Weights of a small mixture-of-experts language model, trained from scratch on English Wikipedia: a variant of Adam for the experts.
Below are experts of layer 3 (counted from 0) of a mixture-of-experts language model. Rows are named down (a neuron's output weights, with its number) and show model dimensions 0-127. Each number is 128 + 24 x the weight over its row's rms, rounded and kept within 0 to 255.
Before each expert's rows: "comes before" lists some tokens at least twice as common just after its tokens as in all text. This comes from a sample of Wikipedia text that the model never trained on. Tokens count by the router's weight.

# expert 94
comes before: ",", ".", " of", " and", " in", ":"
down0 [110 134 137 141 124 103 140  96  96 122 145 101 135  71 124 130  99 122 117 130 126 127  94 144 131 160 197 142 159 143 144 107 114 126 155 159 123 126 195 108  90  94 109 165 149 130 131 165 102 133 118 152 141  98 120  94 108 124 143 141 122 137 115 151 153 116 128 124 110 126 112 135 101 146 164 101 170  88 153 124 112 159  90 135 143 144 114 118 109 140 134 163 138 147 181 121 138 116 149 173 156 141  63 165 145 105 132  90 140 120 101 135 111 170 137 153 101 122 135 131 156 110 104 119 124  95 108  99]
down1 [132 138 189  99 130 160 121 170 137 138 121 125 133 183 122  88 146 125 118 148 133 104 125 176 158 114 138 118 162 101 114 128  67  92 112 140 110 144 158 103  90 126 103 150 122 135 146 100 103 147 134 118 153 101 152 136  90 102 117 154 106 109 159 157 150 101 112 149 130 149 115 141 109 140  51 118  95 161 140  92 125 118 135 152 153 148 138  63 136 139 136  87 154 162 118 105 131 127 143 140 100 105 136 106 131 141 122 115  95 156 147 133 105 108 149 112 139 131 168 126 121 142  99 153 100 126 137 128]
down2 [145 146 152 117 135 108 104  99  95 157 138  89 126 155 138 119  93 129 125 119 110 129 132 182 121 116  80 108  92 151 109 168  93 166 134  80 141 149 173 134 122 144 145 114 108 120 125 111 137 100 119 170 140 163 101 166 143 172 120 133 163 165 131 108  94 102  99 137 121 115 136 103 104 124  94  92 153 143 165 146 152  94 128 157 152 123 107 149 104 109 129 142  81 122 168 126 143 129 143 138  84  85 117 140 111 128 125 171 152 146 135 145 127 143 138 126 123  92 180 120 123 115  85 157 136 119 147 146]
down3 [138 113 140 139 103 128 138 104 141 102  93  82 133 133 115 176 147 147 112 111 188 119 124 133 112 107 154 113 150  99 112  91 110 119 109 113 113 130 166 133  89 139 104 137 120 149 108 108 136 142 119 118 132 116 116 110 142 136 132 103 168 165 119 132 151 164 152 120 142 139 114 143 133 152 117 110  96 128 102  85 135 133  98 196 172 129 148 159 143 117 100 130 136 117 113 143  95  95  91 142 157 157 129 125 142 115 173 146 141 171  87  98 162 144 105 140  77 115 106 145  95 128 177  93 159 144 162 141]
down4 [114 131 139 105 101  78 119 125 152 166 134  88  98 120 103 131 126 138 115 131 129  65  87 137 135 118 130 130 176 104 134 128 166 114 162 131 123 151 182 132 149  81 137  94 141  99 182 146 120 129 141 138  97 115 105 131 180 115 136  92 121 165 142 131 131 115 122 132 132 157 121 166 148 144 115 127 143 175 110 129 104 137  93 113  92 133 140 152 146 118 140 164 127 160 129 155 131 120 134  85 161 115 137 113 143 113 110 103 131  99 104 145 125 131  95  66 113 151 125 153 130 137 132 154 121 193 101 113]
down5 [ 99 122 104 108 132 107 127 133 127 145 130  82 111 177 143  99 122 101 175 122 147 109 128 188 117  86 133 116 141 146 117 118 112 120 111 118  98  92 135 108 129 156 158  77  95 130 105 171 110 141  76 155 117 168 126 106 149 158 132 109 133 156 109 141 170 111 145 121 183 172  89 138 150 123  93 130 156 112 100 141 108 123 137  92 126 124 133 107 142 138 174 117 185 143 114 140 106 129 134 139 129 166 122 146 155 100 158 126  87 114 134  82 126 123 132 129 121 137 111 145 140 153 142 165 129  91 122 140]
down6 [153  84 121 128 119  75  89 115 164 160  98  90 107 155 179 154 147 146  92 159 109  84 126 156 109 105 128 125 130 103 110 118 161 124 145 149 147 131 143 114 122 144 149 117 139 128 137  91 159 148 116 139 126 133 140 127 112 128  88 157 127 119 104 104 153 126 111 170 112 120 122 132 104 129 152 109 118 165 131 124  78 122 161 134 132 131 112 166  93 160 121 111 126 130  63 118 122 160 106 133 125 156 123 111  85 121 185 143 107 141 170 120 157 106 115 131 149 101 145  99 189 167 113 120 114 139 144 127]
down7 [132 128 106 135  83 123 126 123 122 157  84  93 141 126 122 114 169 143 142 112 131 132 146 145 158 139  78  78 122 100 124 138 129 116 127 161  99 118 129 116 121 130 136  96 151 145 102 168 140 145 112 115 158 122  93 120 159 132 179  77 162 171 139 147  86 151 195 116 154 168 118 103 116  99 146 100 107 178 132  85 130 135 124 149 147  87  90 127 122 150  96 147 123 121 134 162 139 125 132 139 172 148 115 125 147 113 126 115 141 131 160 104 130 104  96 135 121  97 123 104 124 101 146 135 128 167 163  97]

# expert 58
comes before: " of", ",", ".", " and", " in", "ion"
down0 [ 80 113 151 114  79 134 147 118 144 159 136 146 148 137 142 183  87 152 143 137 105 122 153 128 149 128 182 151 143 122  91 128 121 133 122 138 108 123  85 124 136 120 124 130 112 124  99 139 133  94 129 112 142 139 133 133 100 151  77 147 122 140  99 175 159 129  81 106 140 135 163  94 115  79 180  82  97 146 133 127 147 144 114 130 133 169 148 108 130 157  59 142  80 122 127 104 114 138 167 121 122 114 125 122 140  95 125 165 141 106 139 147  94 103 117 147 143 162 136 126 120 147 144 116 114 142 168 134]
down1 [139  84 172 100 140 121 159 128  74 108 158 176  90 148 144 107 142 116 105 136 132 150 123 156  92 105 129 156 145 169 123 124  98  92 149 135 153 162 137 154 127 114 133 132 151 125 101 127 116  80 108 163 137 108 127 113 152 106 133 117 104 122  91 168 122 179 105 104 126 138 163 110 148 164 135 113 170 147 138  92 125 140 143  78 149 157 139 111 110 174  99 119 134 116 142 153 106 120 150 107 111 116 139 163 116 157 119  98 123 130 124 117 168 110 108 112 139 126 134 139  75  90  89 155 146 134 145 109]
down2 [117 123 114 154  82  73 160 120  97 113 146 174 152 139 145  93 122  95 155 135 164  95 134 152 125 132 165 120 140 109 110 145 129 131  88 125 124 100 134  75  93 108 145  94 157 157  68  88 159 162  91 118 116 145 136 121 137 146 124 134 116 145 181 123 169 126 127 102 139 140 139 103 130 113  91 160  96 130 129  94  88  99 124 144 107 140 128 144 137 108 125 112 138 172 140 157 115 123 127 186 118 133 103 123 117 111 127 119 109 123 111 147 148 151 146 163 169 146 119 164 112 143 128 162 140 110 105 119]
down3 [141 142 138 155 138 109 166 116 154 156 118 127 102 140 104  83 115 143 113 117 138 118 110 162 140 162 107  87 138 149  94 126 125 102 140 159 147 141 173 155 181  82 115 151 181 172 126 125 110 116 131 153 125  95 131 110 150 119 116 151 125 149 149  96 146 147 161 159 104 126 132  94 113 131  89 139  95 101 155 110 172  71 106 139 151 123 137  91 122 124 135 121 135 142 196 108 106  94 118 131 125 103 158 128 133 139 115 101 121 112 127 148 155 131 146  78 155  98 131 138  90  98 145 124 151 105 113 114]
down4 [121 143 108 163 128 135 145 200  91  86 124  83 101 132 118 133 140 132 145 127 130 144  85 166 153 177 133  82 140 171 116 130 126 125 142 146 134 143 122 115 148 113 135 135 104  95 147 133  95 139 132 103 118  74 132 128 115 125 132 128 168 136 111  97 140 117 117  96 168 134 108 122  82 132 162 138  97 120 144 132 116 125 156 143 100 119  77 155 106 129 105 179 161 144 108  80 164 143 117 109 155 116 128 124 172 122 137 169 138 147 150 132 132 133 134 144 121  87 123 127 133 129 161  83 110 124 157  80]
down5 [139 154 134 123 126 127 105 118 149 152 102 158  98 143 110 108 123  75 114 109 136 126 100 149 107 135 126 148 120 152 111 130 130  84 134 121 143 143 138 147 123 139 122 135 160 133  77 135 100 126 123 180 135 166 122 139 141  93 107 145 123 107 140 126 104 117  98  89 153 130 141  94 154 138 103 119 185 135 133 106  84 107 126 114 149 108 131 108 116 134 137 128 149 183 137 189  85 167 113 178 139 120 118 145 126 197 139 122 148 101 147 113 148 104 120  75 130 100 181 148 154  86 120 136 136 118 102 116]
down6 [105 154 149 143 123 113 130 119 155  90 122 145 167 159 124 131 152  90 163 124  95 114 128 136 149 132 117 138  74 113 119 136  80 122 101 102 106  67 120 128 138 126 127  90 106 137 150 135 142 124 117 102 125 104 191 123 121 131 146 137 147 131 137 116 131 137 139 141 146 141  94 169 170 112 174 127 136  93  97 162 109 141 134 136 109 149 176  88 120 121 133 153 112 153 143 161 125 141 131 103 144 119 129  67  95 131 116 151 150 114 171 105 147 101 107 147 137 117  92 119 179 141 129  87 121 141 144 184]
down7 [ 89 131 122 151 110 175 124 112 116 130  88  94 153 172 136 101 130  99 182 107 121 134  98 167 105 176 176  94 116 164 150 165 128 146 138 104 122 143 142 146 128  99 116 150 150 118 104 136 128  84 130 130 108 140 141 155 112 139 107 142 124 103 157  92 125 135 103 114 136 107 140 115 156 145 130  86 155 127 129 166 122 126 128 168 122 159 115 127  73 104 146 123 130 141 160 120 134 116 134 128 143 136 146 131  81 173 115 117 111 108 112 124 111 106  78 120 117 102 177 125 179 123  70 105 128 135 149 130]

# expert 131
comes before: ",", ".", " of", " and", " in", " were"
down0 [117 160 141 115 107 119  99 162 112 121 132  64  92 116 115 130 119 110 134  88 130 129  97  70 169 136 135 125 144 100 145 106 113 118 145 144 102 127 103 113 114 152  73 105 128 155 142 129 169 119 135 108 131 154 141  84 128 113 130 152 142  81 103 157 162 127 142 105 136 112 145 167 124  89 122 135 132 118 166  98 132 115 175 169 130 126 130 110  97 141 111  97 119 102 136 144 144 144 132 110 127 142 138 126 183 104 121  93 175 131 121 146 104 124 132 129 145 164 167 185 165 145 154 109 112 157 163 130]
down1 [158 132 116 141  97 139 106 121 131 124 131 155 127 145  98 105 182 116 132 134 133  98 134 136 132 109 102 158 126 109 165 166 145 153 111 141 168 155  97 150 117 129 151 113  72 153 147 122  91 130 108  86 123 142  95 158 138  80 148 114 139 117 114 169 148  82 126 106 116 158  85 120 129 144 124  93 121 113 135 163 154 157  72 139 161 139 126 127 134 102 161 127 134 144 182 134 131 109 171 107  62 143 100 158 101 162 141 129 104  95 104 115 139 113 159 128 143 112 126 161 119 118 155 133 120 121 138 103]
down2 [145 107 115 161 142 125 119 118 117 146 106 145  89 186 146 127 170 120 105 140 134 102  70 138 102 102 133 137 118  98  79 129 114 100 144 156 181 129 111 144 146 130  98  90 120 143 139 124 158 117 147 111 103 153 124 151 149 108 150 106 114 110 157 164 122 142 156 129 151 148  99 166 104 135 130 135 116 145 132 114  73 135 138 156 134 127 129 197  83 111 111 121 116 117 125  98  84 122 128  96 170 153 113 141  95 165  63 143 161 122 123 120 147 113 114 129 149 109  99 151 155 132 134 145 134 134 151 140]
down3 [139 105 164 143 126 155  87 130 127 100 134 108 108 123 126 164 136 151 133 130 151 127 157 118  95 123 144 152 125 122 108 174 126 155  67 150 104 144 101 126 105 108 130 143 130 110 180 147 164  96 124 103  84 119 154 159 106 149  94 111 128 129  86 118 157  97 110 155 131 140  67 120 118 132 158 143 131 121 161 108 138 106 112 149 139 134  96  91 184 121 143 144 115 132 146 121 119  83 121 122  84 117 140 132 218 126 148 161 137 137 105 110 139 170 128 115 103 140 117 113 118 153 107 120 155 133 117 118]
down4 [ 88 101 120 104 104  98 119 152 115 157 146 127 168 141 156 151 144 103 174 114 121  66 149 140 103 131 133 154 140 112 155 107 125 138 153 126  71 156 138 126 134 111 127 139  71 184 155 135  95 170  86 123 120 119 107 116 151 137 133 114 101  92 177 135 154  90 122 100 136 154 132 158 105 130 126 107 142  79  84 115 140 117 126 142 151 134 135 165 123  92 101 148 150 185 147 140  96 101 150 137 113 137 118 134 114 118 118  93 125 101 141 119 146 137 150 140 138 137 127 110 103 155 158 152 121 110 142  98]
down5 [119 151 123 131 116  61 112 156 121 136 176 170 157 145 138 114 124 113 101 130 125 139 114 118 154 130 146 143  93 150 153 148 154 149 110 133 166 119  76 129 132 100 160 142 105 112 137 109  92 153 104  92 107 158 136 157 138 147 135 116 116 150 130 129 125 163 119 118 145 129  90 140 135 125 102 120 129 149 111 109  74 151 119 108 123 139 108 148 173 162 128 136 105 134 143 127 107 126 180 168 131 123 124  80 126 176 170 143  74 118  98 118 126 107 145 134  81 151 100 148 100 114  98 141  95 156  96 158]
down6 [ 88 108 135 119 140  33 115 151  92 111 121 175 131 114 129 136 137 133 109 142 134 144 108 126 119 173 152  98 130 155 108 120 103 153 172 164 147 137 132 101 155  76 105 133 156  93  88 159 160  82 143 105 148  90 149 147 106 120 137 135 155 106 133 153 131 136 107 113 119 122 119 130 162 141 109 126 142  90 171 119 139 148 113 140 134 187 117 127 110  90  94 133 108  75 132 152 110 131 114 127  85 131 147 149 151 137 154 118 137 160 137 105 148 100 145 111 137 126 135 151 125 140 138 153 113 147 140 112]
down7 [ 98 143 145 171 104 115  94 181 100 104 109 109  98 151 127  89 119 119 124 140 184 160 131 103 176 120 136 131  95 120 120 133  90 117 107 163 172 117  95 135 124  63 141 125 105 131 120 153 112 100  82 103 136 124 109 117 149 111 169 156 114 142 142 129 166 169 141 107 104 108 101 148  85 108 139 135 128 148  77 134 140 119 135 122 104 139 154 106 118 147  96 148 127 147  95 161 145 135 130 177 121 138 137 126 139 146 167 155 101 182 138 100 126 122 135 117 125 109 136 132 140 120 122 179 129 124 125 147]